Below are experts of layer 8 (counted from 0) of a mixture-of-experts language model. Rows are named router (the router's row for the expert), gate (a neuron's input weights, with its number), up (a neuron's input weights, with its number), down (a neuron's output weights, with its number) and show model dimensions 0-255. Each number is 500 + 25 x the weight over its row's rms, rounded and kept within 0 to 999. Numbers have three digits each.
Before each expert's rows: "mostly gets" lists some tokens that are sent to it at least half of the time. This comes from a sample of Wikipedia text that the model never trained on.

# expert 21
mostly gets: " (born", " (19", " (18", " (aged", " (201", " (age"
router:511507511502517432531493488479502480518498535495552508490531509569472483493562545498470471495517475534484495447507476543493480544464509532486471461506512543494474504488481509496502487521514496531475496509479469486509490469480498469477481508497495484508490502523518509493487495474486490488504515485528502514495503451478504480506497489511534510492521523512471484496527494486508472478481522479511532530554498525487513511506502504515495490533532456504541501489526469500433520541466553501515508512513504458538463505478490506527490522505477501506504479572511474482523510555463515495503510510551480502489467519506551462508506452538480509513495471533486500500524521454470494422455447518510506547509483464483457472528496505496521462505536514529470525480521498519522519523536482
gate7:513521479472511484477501504507501531442556480537446504515473471486490497508476516491466471506492480506521469508460500459505476510532502520519488485455555493489504507473493495504518512450511524488510488526541449468510490496525489482458471498514474533510515511511534494495514517520472499487483465474548479529538488493494499465501466519533504526475518501510483531486449509490485474530442512522466488503473505468475451515519513434475519517494479451501518506506496531538489496502472515486521538493464497480515475505461512468513497537516456490523528480502513484473474510523474523491489477484475543486477487507523525489488477497540515504489547528507484497482484482507510476491482494482535511547475440531442510495468465458508468524521468501501501566466481483485552523534444496
up7:524453472518536525477514478490460511490519519476479477530517507525490544495528542525517456471515472541468471479493453469482470481492461522491478490547536460516495472547505487447485511506502503527483486485506496504534517511508497517499517523495516481514516480523474464494530459531507509504516523544498495441482501468532465495498510451474538474546476445510495498452493478495506507464465544529500519507504525493461499463526483481540481493474532517508468515499494500501499430520484488533493487496533495484469510488484521485484486512511521485501497536520469517469546524478523514500529459523467504467483461496529480503496522507505495486495533483509494560526521529478489451507472518456512469516488440524494504488511498491500510503468555477520526536516493518524495552456470526
down7:505550465489515511488574471519486511486533507482500464461506497474524507522503488463537460473481504514512523490527464531482502510476513509514463443532484451466476476537534463457447517467484472493524501465533534516497474493522444502517496471462489464492478464476513494522486483504462499503559489539523502510515486501493499525491509524556504499533517463500500483487476449503509488511497511473510487504447471501543461496517482451518502482489509510539486494457492495467481505496437473493497495495462484499464480479515575480451476486508503487469544533521482500520500533498465506574518491486488484496474496506478528506512523511472507521510497487481512495517501508503507479530521528441499512504469517462463519493523511515500498456506508538546505487469515510478510486504480511
gate8:476498566541505493480455480490521516495521486536470521501487494464470465454468483485441484512540468489484462519474515537511455553530505488483520500517453456459493515491467507490505491505477457495489519522475495526517524474486519454533482509491531477477529502472506513513530495463545496520455488509500531505541546490461548513483446543469516495504509476500476498497481502500497531499512509477461473508505477476480504493524488527471530488522518477515486476500534489472482475520556475505454464530437492502486485511516483487522444492489514491501502505479509466489498487520501495517495553525530504497507451484482529468470506469456516501501488489538450524526495504497499518454496475529478524481538501507502508501476530508496470525511523455513505519527558523486503519491543538
up8:577522511504494484518483469511438531539504524454534501500543486476462480496472528507508510518501514481469485497508515531502523460480490514501481464460521511520482504490486545496496485504502506529537515495497514469476467511513484481519529505541482483458500486510495501480492513489521517512538506499480473502562437532486483523459520519517505551530501515519529509479514535524465499514514492463478516455497515478482479508493508525493524506510465488505466502470449474456501515474520514507487486493528408509498490483487516503519528529499497541497488532478537492499497526476464474480480468501483527493489488552512492475511507527485526504527519573462489522535440504545454515506499471439533485492502512509515499489503451527470499504480457540482524457508524509467480515494505510
down8:480472507508494481503463457499532532489558521495471462488531498517507523504489456486493471448533523555491517460560469471500520457522515483463534489501482544531502517502537480509542490505487524472495490521521497516500487491520525502474502491513518505501523472464501432505503460506496505479531517479478494468521472492545471495509522540501476535513499552492514499487505496501519505494520519529499484513475515512466523560456465488515489525500518524510530479508540466539546539485521531493496489486529494515516544505488508484496465466523496496486526521498515521505519482517499525522479521479468536526489509457510522468482471499581497511428476442509518505496498516518515455506521533482447526550525512485539486529530515481495491499478494493467495522524467526532488516486473487
gate9:496503516464495428484469521544493481507524493488518483523483492563484477504533490477501487473544497488514487524476510472479515510533449488466492524479547477516469521495505503512483459505515522474486511514494548510479506538497465474503499522522496470502493535533498470468547452458547486506553522501506477529472476505499497549493480485475501503477496470491528486505516496467456466466522522526483507516499462507529522549456489508507536490493506467482499457494507498513502510484484516472497517526523544467493469491543514475542533502460501537519486459542497511479493462513505471528519503468490472540507473489457495544521466502500501516510513522462452477442522515474502571476458493475486494511502476497535483546516490512515526487532487498495488495481505472467462519483454515
up9:543488468447471510475522482516500483475490460537487505486546503499503489511480477498491544505517514495539489491516514505567478503487534492516478521503488499492554456509483449512528488547462454508519496512490491524466521483461522524470501508521522488540515466488551545479484503501478503531482535515456510469509504549496463512489493509500511492496473530510514535495498548531516512490405531465508472487499502481500512470494535484480506512516489507541509515500496509506492465486532526482506520493491485500514528496469506537481480489505462531477481507471503505502510529454492466454482474553513500492462471534504475447525510483482520507494493502479501530518504512477508501521564494462495492492481471456542529480497479517496534529539506495513558494509574530490483523542469503
down9:506526518505514475537480514462499547485497512481471507538499469495482511517481533485437493507516498508507485486535491466500429514505552513525498492486490492472500562500508460478497498526488509512465458433502428461482524511499497497491514510482501444507504491532513497505515511537520512508474485539500506436482477443499484453517475493475496506489520504522504482514509522516494509529475485488517506465513555522543523508516479571523524477464508490478502522447514486467502518479462488501527506508500491503529469477523500543500468510498490498444512502501496541475499531490531426514508491477482478507489497487500544504475545493535487541539511479510482535448509502497496468472517513489489457492472467527476491504448523506544526515496491515540486460505482529500524495490506507
gate10:503496483506515483495476477498500508513515498504494456509458499484499498536481512505454469504498500455468511518477459517493528541516524496481536465524473489539485470507488507477486515469510511477581554468526477549495538506450440519482470477508532490492498520507498496513496505530488497467508511495486483536511512471482486524543473522535479496533476522480460510518500507513511485510466524547446494518492466499515533513486440509478527524544479483502458460489513484473506450484504513490521537515558525495506523471505515518475516535509501498510487516503572541513459496541468496517502488485517464459494499472457510501517546512454469473499475494495506504550482495507510460480496530486487489545492475540456463483532498532508536508516518516486481466527504500453511522493465482
up10:506476495472482491517482484516530483489545503496478527477518507455501497487514515496505541481527477496503509481466502481505445529500509520514532476525451475476458518450521535496517521485521498520519486503510481510471494524517481525473525523514461501467530516466506498476501502459471541508455461469457480511505483487443483530510485511513530483495510523506531488471504517509501497518464514487501540516468476425508513541489553525496509483524481514504512489482459495517520518562462517514498501467480472464479511457465477513585467480468546470444448527526468508524478467502524510489485466495526496493490528458517485471470500542498472480468504529519533467499500478500513529473499509479482504514503470455505479525508479497501548493524478496483502513478482481496524534526515562
down10:493502485484474479502508499476491542480502524498501525489518544484508517526481459526467469523519471487492492463515487518526536507506491543492482520535544529471519513483485486502513486473534476554529538498514492527512491501464512454484431498486543522539520498503473487464506534468497522514509528497503536465523471507457494503479481513544524459506529535509515515510527544472542477509474500495500485506548484485486482525531487483561505486533461493494506480521515506530548500499501514489512509517522506506514491489492461520501524500545519495440461500540505487516495496513552497512499500510493489525496471515496490522487472502491475488518442553469490508544503516482539448505504477520529521512508519504492486477521483593525522468481525460480436462511487473557490507533491475
gate11:515554482577459468504489536499473487541479513478530521521497496522520457458550475493487510522474500537453488515455474500546495519474525536463514524455487523490544534509502469499521474526507514519488518478450491519540532470517473477485521488448466505486519518512552494529525499516502508508488507509513502482554513498460505477461491499485500519444502556507454529485527489475516476558502557466504532501501483527433484514525522523499470495529489502519498500494521468478489505518504487486485557497471458510469482505519493521495513511481497466505512491531514487498509488482482514476519509522512499520525498545474480465492542514485522536487521526505475472516492491443547517489501510507475556483486519521516465505462502510504500498486479492531540537502511474512506513517536494
up11:459470475497498544468498504482508505457506440483486523502501516534464528487501512518510517492513512507488532480463483557515485451494470494532497485470517520467498495497546490447434539479516495481493483504493472514498492506525540529517508491503510495479485537499490521465524482530497495458525523515473522507535469500498519481506512531498466506538487460521555518523480533485453520507498491552544511474494513501526532477495507512470535521509473503518517499538478465493476482504507475566505570539497502560482523504479511506507529482548500533461456525483552490494489500531494450518497499504524525523483481503484520506475521536494496495478532528481529526507506531499493468453481486506527454473528525514499508508525529430481494520512456522478494499520508502490495503450505461
down11:495487512482525521506509540499490479469498498486501548491510472516513498475519466472502502491463503536436478515495488517444484498561499526508488512479471518475489504480493527491516457492469512477494486493529494543471481487533516478516430471471505488498467520471492487468524504526491505475515504502465499439536488478525507490488552530493505509499518516507509524475519484462533453523540536514504484518476512501514538479527497500506478506488542503522530501538545493506460535481496476510532472551499481461537507500470502504467461467517531501541501483444500504474511491530496541504525482495544502530518536443507532528501501451549482477477483491537520505493548535514526487494516467457495520523525548539516556490496498500546505504505507532472549520493503498478475501476496461

# expert 20
mostly gets: "==See", " %", " Votes", "==C", " Country:", " These"
router:518508505519506482506494492477530471555499478524551513443513482549499528498515534517475496469497541559485512470520490523496480554494466514501467486530503508509484502515516478491497516529493520492507477530482470446487491495493483472497524510518517468542495486512518484467507500511447488472483495496505510519526520454466495530505511505512525485524495540501472483513495504521502508498452536478489543499525487495480540522536484489502491517493513517508518492487488465502421512497452573518513488444479482516532480481492441512537474520465488479509466503528509482530483511526488474503523471527514460499505475534516519478500499474505457504496528545494506470445506516474517491465461465447467500522541500490504501498511502446512553475463541519525492508467526486467503541514529461
gate11:517537480506493516522478485540508492525552515496568498459494489501482484485510455514447485533502449541476495539475494492529500532521510474496465526494517524466516470510522521482558510462520504489525541479491517516515503497495497519457450500501510472516525507493478492491497527473512473502551477481480485510494475527547467470544488488456532474475526508509479467506500447517464488499498522525493505500513487455412546493518478482502522503449492502486484489484511519469499467485521533504513517525488516449531522475489508482488522525472515504535526490475513508481504459517478490509502517504491543508503495516483515479522458482474476482493512504499460510495524484488517505508485489509517534519526481521489501505497525488536452541479585521506541479487566497478557484493531510
up11:497505516504493451529485499518459504525472526530495516530532495492492458510542503502514501444515465518501539485470519512538540431479507477499546499524490501493547505441522540448508490513478529541506490558512496523521493530489510506497490456525495527531477514501492499483487496518472524481519489492484464518503524502477485538471447463509517530502495544513509506474501482512477477501534491479504525499479464508490479461500499490488464477528489481518531471484503501492510522505518508511509473537460508459473456496543538559464479482494488496516475517517450490519532460500477501439449476521506493497504542486485484483529512496514537483500511474473515495492516520454473496522491490550499503485477496521532480472480512530461457464489483495445515477542565495491533476514501529
down11:502509518445485495529514531472528473521459508511508533515486517528527528547490469466482456458514469499502500471468487518555505443476529468422536506534468494502451517466519483485494473432459496526472531543469508482474519499508485505501510460507516531504492467484516505481469506533493507529527474486528481509478495457457469515491505522523520483510496494476506522476532496509504515507491509449497510515496507553522499511494494481532501540473519521491508524542485505508505471455490501528517504506483502516494553485508459480525495530502509523501514527531507495517525526452472536537474496508479476499444488464518511529500536507522538501484508526544493522480491450496481513471482455508491466489501487533522566462487497525552492518458503515498500478524473493496487461523499512
gate12:523520511524452451483484493495484482529453465492480484500552534491517539485481469522474500516519476463516508512493477522444517463507511515501484509541487521474509495492510502488511499500468441494492501490508451577461495547492496514495462507465511463530485545529493452495476460513481550478481479516459499481515527545496511526452484487494507496494512523487422477505530493524484517445531489474460514544493496466510516495486462494500528510487516459522471523485500507491478533503463490508503481507473490458488512506485505484522447479478468485496491529513445497481500500506527462507505475502491568482503488541530535500465510492511508459520492544521515489530493478523474491493483516499526483455493500524485492542463517465541543474479510497527502499474512511535479510514516483
up12:522504506505509505476497473472470512525507494492551525508517500484512531515499505473522522488485508498541427496510500481477503478489505491499455511518501469526515491535518502492548496503516493468449508497455527519502525520524489536506503511467499438510471509510543473527478462529479507437452451521455481491485470489516491485502502459479496496504464518510466491514481507500456552472535518518462544515467486491461524544513504528479489463499521500467516533509486502544494494459474545511480516499483497494451523491482491466516481519561479525490518481499511493490518519532523499534479512465477510497483515501481512515490502495480497489538494457497477466488420467516506492530503481527486503477539464513543513517514516548438462481545556521501532500461490502527508500507536515
down12:466507495523510510519510510485508457480549472496481492501512521491541504538496482538520477484502492473512492498483500484476502473447455526533458511518526481521490531499490484503517470533462508520510521487491519500492466458492527522476503475506508485481530443462503533482489534495472546504458524469478495479516506502497475492508473455450519522482505539575493497542493519505520505483512503490515557512495468485488481506503482502491496474499491513546539498544505435504558512459523537546535507487519476466498521525502470460485479513431471520530486486524483509469520521513517510482491524524490509493527496487442512453510507532541484495511486481545503482550467546495520473471538460495513483499545472526480492519498473500514485465515514500452517471503458529490474480512496515
gate13:520538447508503504531482503521513446501532518506508495521478527460465521524562519482521520498516511492493524505530457502502496513522506524501475480517479487494472497525478520529529504497493516512514500515478523546525482465546512497507523492514503482483470493493504512487511422494481474471500521487509512489446531469508472511557484518490458534483493493475450528519454527510464421502451513535471494506522497464507517496473477472497484464541475483477480483512481537509463530471478502572481470492496482441518509529504549489488485484459538521483482507477504487525481533455521469492494499443512465498523484492505535516465500480500518499513497478498544479480457490516472536508471488505550501481513505497517546515510512471493513519492503494540456481493492522497467518539527518
up13:465505509513523504464489506529491485445541521512492530518518522521532521493458505512460486544528493515484521450508502529486530481464516495478475500465482507486495499494527502491479522546484482480497555473556515518506482526498492501494481479478489525515528492520495451502514460465443476536484497562517487523500524527552458482508511472457482479521496463484499462508484505498511531505493548470514514519478490486478518470512528523511448500512501524488484522511502489514490478514455517483481494490545463494473481462469527517481518504485493503445474495545533496563525540464517490505513456540522498490467503492471494472493464534512528490535529455476465502523506523521540493536529499498508524543502504455489478506520513490470503440456498458514527505526493499494551515526526509
down13:510476505520529511525502493531496505471498490535477519439561545504490526497503486478502470467524477470459492523509444555483506492448472513488467504516511421513502509449485560479494477511520521513494517493478465485494500508484540453509494524509485497523527537522530484511497512476506485499539478474519529495482556502481474498499519484497500491531530514477520469526507507455521514516450492492534520563482522492515504494476544501442487496516446481504506501510471486526510514521511516472522479493488487528527514528473539466489475513473479483518473494509500480476502501567508469473457505487493509445516502494523476510489501488491520533464528492492476497528481515479491508503476576533474523498478488517498502532507500482479457525453530497529496510506538497537560490493515536
gate14:474531503490471526515493469513459536556485486547526460482501505517501475519478467521513492513520473519503508510489501552509518549520526502538518506508497510534538469534513515536489542518483498501544477510498499484501459499509528491500544508479506513495481482503481492508515556548471488513473588532521526502534535500555501483477485533497485492509491480442497488501515482523494457509504463479441570518497481535493526520508479522514493452515539513458480460483507505486486533486527441481532509536537491526483506475495512491509516499516512506489493505487444478523516455486500507482479478535522511485498530498557480520526510498490502528498507517479507560510443482521520511536466468481490523504514514474527519470510479494476508525469513478494518478450498481484508533500499541
up14:516500527462528512480489485495491504521501512530514508492511510487563570535511537510505522516514511469514507513463505491462515496544484496487498527512467510475514449541529558496506509494476446521482481514485497484474493485526471541481495495501563510497555483513494469484484555518460492524506552499529543508519490490530487492495474505487495505457497504507521494521575556468543506529500502476453495480506477573467549517520508494472501488486473510482531537509507492525480466524493526483513549515496467493537479463473501499462490459534532536508472555523504489466497525506503528507492486536499489516518530477473510526516506491484509489503491525491516509534489519475486467490512482519484467458532502483518501535552519487491500503475472439529524533524491479487491523514496499
down14:505500479493504519524502520569512522481513525424490494511555491503486507473468547461492528457512516528520474474464464488506526505459511486492500511506488540485469491531494474523502490486518478522538462493496498492511503546521499488555534514495500472458460495520469530493507513493512499497546470519522529523471509489483509491495479486477503514457532504478480485503514471511483492536485494477458481484501529492529527520524473487511497534563528530490487495522484476518550481469514484514472488550519534494522440563521468494541518467473491499531485469482478480484474524518471472457492491502509502462478515513533496514492495539489500545531525536519449506471468450493502461526492477505494508509492465508467515531495485507519502456554478505466487495505467472526485491473466540
gate15:507484533537490529493488483488495470493501470518506514505502476503498472500445472490490503529492529514503509477483514469482460476541442497566475528505500503477490506516526487531475496497491486520515485469490543491544474472460506515472522528492517518504522464530504476520508488515503522497476477451484504488501511530468489469485458454525504486511507446514510475524546527524509497509498517524497517528527490504500533534475523522503490478532494465511522495489482558501484466495500551506522439495502540489536524475547484495504477490459498501538463479496510533504493467508495463497493464548477481490501477513489539508581515505491502503458495525488494484488480488490514477506502458486473526585501511465498546507508470474489519463470507463539479490503468515475460542562523460
up15:474501511475463476478470485485525477496524489493490520469508542520505532512506467490488514500487524515498534443488532491550515470512475530512470478561468515504519484527477481462478493459505534506549493479563501515483473524486518497503526512520468511521485475499483511544501546512503502497499503515509496455425523503494494473454459542525523541539484541490483522527502505521526504541510511499518511513511539518482464496505421551497526483482515495498507518513472503526511489524504467494514519491464453534537508462488506509497511479506506481545491528482506475486488497508524486501480500525464496504494509476503510496457481557564490471486531496473474484466527500469510459554501527468514485509513501487526502502490487469473567521490515524515522490486432497465475523513516533
down15:520523522471482526536479496471519519529531489505504466503514479471471466516468482471474479484507492516470488524500514472564548525490493513503527501555480520508495554478513533473506541501466503511451495471477490468520515510470515445520486490472466492484544506504509509490494508526480518466504476493560454493536478500491489513518533534471500512525524482526523549536514566515500519577494511480505498508482521502481471496476531509472504479484487484493482475517526467488566525513518511511506464474467521537483501488533474497460532493509505476500488541480532536449485505473468490470478468489529501446501484489480490482470507495496477548504503462483460540469499498479441517517525444532532534485503501493523499496503505484487533540486486512468468492491486479519477494496516497

# expert 11
mostly gets: " such", " JPL", " MPC", " 0;", " ·", " so"
router:471512485488495518534489492471483463502515544539491549513541476555480528491544488473469507450457523516473512473550480519493494555452475520457490509500532512498481533444542509503483531518500466497501527502491486485518521489490494483501509501493473461534454492528512491510522477497476513498536543508519492557503534449515525509508518501509530506500501507483513470480503497523474514476504522469472485534519524502507547546549486506505488516503493490539535477469502475512433536496492531502544484489517480469540485488448495495524504513475511506517500485523506443533501515516473483439512521484519467513499485552522538495521495490500461541493506487501510510495502556456497522472460495474503515538529495509500494520538485497477517498478528514504480527455506504499520535560512477
gate10:496502499499509505514492533503444526482494515519531507481545480543510469529509473529495473508450444499463539510441494519500473487505491493531517506492506507518500511477515536526475469484518525508467501478485491464533537533509524521517491515484547468507545519510461444518508516505488541511494460526534475522496489476502477479501503508492469547511505518473487527483502459520498567502534492524497481489506471499484469502523491470533519522494486480537506559504495458471470536502555493496500524560446484518545506501523464542500453513528548499498516487503477484547482459491466508481504526490514514505485509521484482511454467490478475468500499513472483467492521487538506489509487470507480501501495473470480493488472534477528474461519488545485439490550481478480513448493488512
up10:489529461560545496487511486517503476492464496475495541489535518492487430502512495493471530466528475496447501527472513494550485471533502514505487480486489498520537535508477534518539529499484494501496478509510494544492566517493456478482489497484521482497501492527474526500505482535491517449515504534492535485486447525459521500499524471476514553538483520497512518508520482533478494496507523483454501491506452500524426474511481485460489502509480506518541521520483522500485539510438487505478508478498477519480511521537474527518510470485491488465501478500515535533483480475449526500498506498482518545466492478485512508503468533501463494512522544463528552504520491530511520515533492493525477508457480513488508473514494476503485455522455488517463531513538511545532521519515545
down10:477500484481491455490523460546454477477553470488499473491471500504490499483478491515478522505506545516474483513534495477509459518515506478523514461509487487460479561489523480514490534505551489512501464515461503478495464446482509530521519481520506489473514475502512497499488565456527479470478497510461485486516449516495482514499496541517497484457517549505505457520467531493466514515509412544492502501521509480480515495488534510514488514548519523504519483548508502526535486477492478514498491512499505462457531505493516529472520494464510487465522511539523538481515468488548454516512526509500549463480536496477478550503507534474535490503536482472476532514522501525497496490473461526505474485480509509505516503447468522486511541543533487500498542526505521521489497479488509
gate11:501498476483490465479497460518512517509515507510500533484495460515487459513520504504472458520494533478473522486542564559495504471496488463521487491508527493489494487486473492540483507544514489522541491533505473503463504486491521494476519517504515508471452491510516494473522556452500492471487508505535508457517489506533449534499510463544541516477499447524482492511477516513501533455474501523567507530490504488548498505484540510528509494464517505535518480480434484479489506482464529537482536488532498464456485510520523492475502478521497489452490472500498528518511509477517550516508550458555464503531544522495492460516492529516491490521493483471500519519495544520479524503505548512514474508478495537468475498551539483519530522482517519531495537501492528472526519510517490
up11:518506490511493475452476497515493496488502569464529548461532480485499490523530493536476500479513501510445513443485503479477506484489484491461521466528504498508499486554490514516490494480488493511556498496489557504515471503509491472517500471476509477483491523449445496473506480474498499514567524518535465501564477543516499505521492490481498527501493499475469482508483504496464573492506510514480555499505540507491534508481502544536516473472471487496480502524494575501510496503483528511530484481485519506489507532470470497486479496491489461476522509507499505521517525460501528461520482507507520487503500496517521484560489502501543493506569531524531547507484468512482528492525490502530512506492454483488503492470493472491532514479529517548504464458447519508544528530499518
down11:508493527456483519517505460445511528506488513490505515509522523485525544542525492474520473470511493542510495508501500481521481483486513491505530483519476485521506524516518529498511451497507459428524492480494528515500549466461464521490503508497485513480482487484488500531488487499515509501479447486497551507498487454528503465538476485482513522510470498484509477468521466484524490547492491500443522475492505512475521535488545519468492520498473474479506519546501565457506493518511528535508485508475510509447538515462471507467498514499468488549477486568469487534491459495524480493476445480496494537517503452506484504509520512544531506472507491507528476494494560456537505496515467472491544473506503518545511474462498502469491521486494474461490493486489551492528490520549519
gate12:484466498504522487513508467479531483517461544555530485494518544543502484498559481466495533505458487540469496483511486483474522518503508507486457509497484534482446478462488494536458501467502503488493514517531448518523456479482482490522448481520523472506491506547497495527491507486526487448496496468499491520511503527467476507513537471509471474470495544453518483438500536498483505507497537509482505506508523484482533522473474507516535508505545497467513498507500535477487555490515485500471518501516545503519467490457467449541505507526544476515482458464513483488495476520497512521509480520459506505485506534479508509511501431475450489510488495468517508479505484525523529489462523525504520502500515500504500511529526489460469527480524469505498515495441473483488529552549522
up12:516512492520506510492497535464465494516562487498545536500487499480546502480535510491482532496522522471552494463479528488487490479487519470486445492490497458473530510497512484490582510483489494505521433493518522474559505520521489518520541487472489507488513545468542476520476517489496518496519487552487521478508514517484489545500544497476491497521464544530498524488553487520554529479515508506518500472553508487524478507544515514552497492501488538504500511511523496506497488455469523517491489483489496507506491510530520480499450467454487506499488526579458516510529515514514502508499446506507546500505504529531525496522509500495528472508495485526478509475504485515534481477526502518463530521501484497500481510543445498487487483545446501541514482534529512483501473467503474
down12:513525553449519509477440463517497480511548488492494501462481485480467521505508509474464454498521517496536460557530517513495511515524487531482508475498465499501500485500509530507516452473500531477490515472509432492495490481465460519571511526517534462496507500470523471468521525500488516505515521503506491560461486504504498512492498511532498550494455499520456556525494477493478482455483492488493495472509518515518485521533512535510480463522491482477482528536508522511504450503498508500468504476514510469478513494502496513490490499463452509467493523511515501532476505528499502476514507478499509506495529531566462515486539489494485542594484511460492504489496495490538522471517527513449484514508478524554516482505499504525512476502434515473487477549518488511498509484497495
gate13:490486527492501505498506482486480481519547518486513515483525514549493536529506495501523500473482526505485517498510506488510505480487508479506460490501502482523512540532507486499518477480501469522501521493508457452480544490531555502487517510517497542548527481520495493510505498497499512491510506515486471523471486523493523522523479516479452521491495542512466526484461486486472453483535463461520505484519478486515536526450521484537501543531514469516494512535479524493483490478505540551443495511498569558492492491467482499517547511504483475521518496488479492555482493511498514546471502488477503444449477508483484518539492461483472473506497448518494521486481541505515485551479510512482510484582468493510558524516508519510493509526536556506449496468484483468500472486539460
up13:506489545519470496490509508493515467478519512511492501486492449500489525523494500464539519506414468492500475540477489532427473533519469548471478469480527516491522486501507524508526509460516495505524500497490564513506530480501519524531496486501503523486536508502513525525534496489518514488512496505448510501507544523547466507463527487560546501500464479504482507483516530529518518505533518482509456525520467536486535552487483503440512540446513542487525526529505521452480456495508513492481514499495532488496477516486494497468457480465511479540484512465534518511491521470499495514496493515523518521528520487511478507522495542565481494458513489527517513493507521501510500510510496512516461520500534491496562472473476471524534525484514520528449504493461496484470487469497496
down13:546510492511499467449485551497518480505475475465478527497525498502499497516472466547486514496523494491533529444486473494471453516537509525520481522518489510562496487505493460517525544492552516441529452504501497500500489484486504492535493508558512518527488506491525485511457487498481519481494531542509500465484462525553494503507496484523521504468508513550526556517481519484551478499522504479499508468477507508494490543477487482507491479506483525496459448487499499487494545527486537517478545518478504468487481517459513490447509530491491521488478549460488509495518468495481473459449553523486529494482516479552483514503518455495530477508473525532525486488482524477482521537465496524487519527517498496493528493559504517509469526445502491512488478482509527496518516487533486
gate14:530497517482505498530491517495539463499490516501524553514484540520507502516515470576506477500506480480484522448495484504490465491534479457432505529476566495481528520500494517497495484449523496496497436458504524488509472531536519497480489506489518481566460510489519519521501480520480505467537488483500501499474520517471487507494478508513474468465563510472495524494493528524508434514504488505472537565493510532533489476517500502500450494503466527524480520494461481515482453507503489517470498475459519478497470516506512496445522504510527495533491473444510534515468490480513487493508468484495532488497493488484513516448507468500505503503501478492464478474502507512500523474493553497526494445507501463513515482460475462475528483530530514460505509481475443519485483504491528
up14:522507514514520500493515464480512470533476502534511495503507505541493489525525516480487485489534504454483506442522500515457524489525487485488507511482465493472498517464510511463514495497470535514538421510530502508508487496486467540494486506468517526547485501484493462524495500458454503500472522478540541492502494537559489489511502538495523505527476503483512537514494509502528470527517499498542499534495514501471518501474472518507536516524471464546522496496500485574502489522458467509513535537487464479508479472545508501527513496486488467444529453471534544468494523458514517452471490519513514525472537516504496517501472522512461470483536459559542503559493518508466491499534536462502471501466486508480504502476484495504482496491464478497488463517483484465507511504473539
down14:495491497522482459477471488435461501467482513476467537509499480486467469519504467474486529486464504520511550488509508506469518457490450464494455542521478465516457508561515524498469480511496526481480459517462480504481462496484531523499513505493500478497530495480546500511463485469526511510513482495414453460529512532498516505513481506508502571467503511490485518516555479494480480511475487510539467542494488501478497476459542489499505484465505472516505552531534488511542463527496531507494501461481488491478474525528526484530522509510515504496479484523500446508484497513547553488534495554508508492505518490509537498514519499499525508522480482534475499473539501528517494537537525479496516480509457503475448527486502491511518530494498496499500488477477519506544522485523485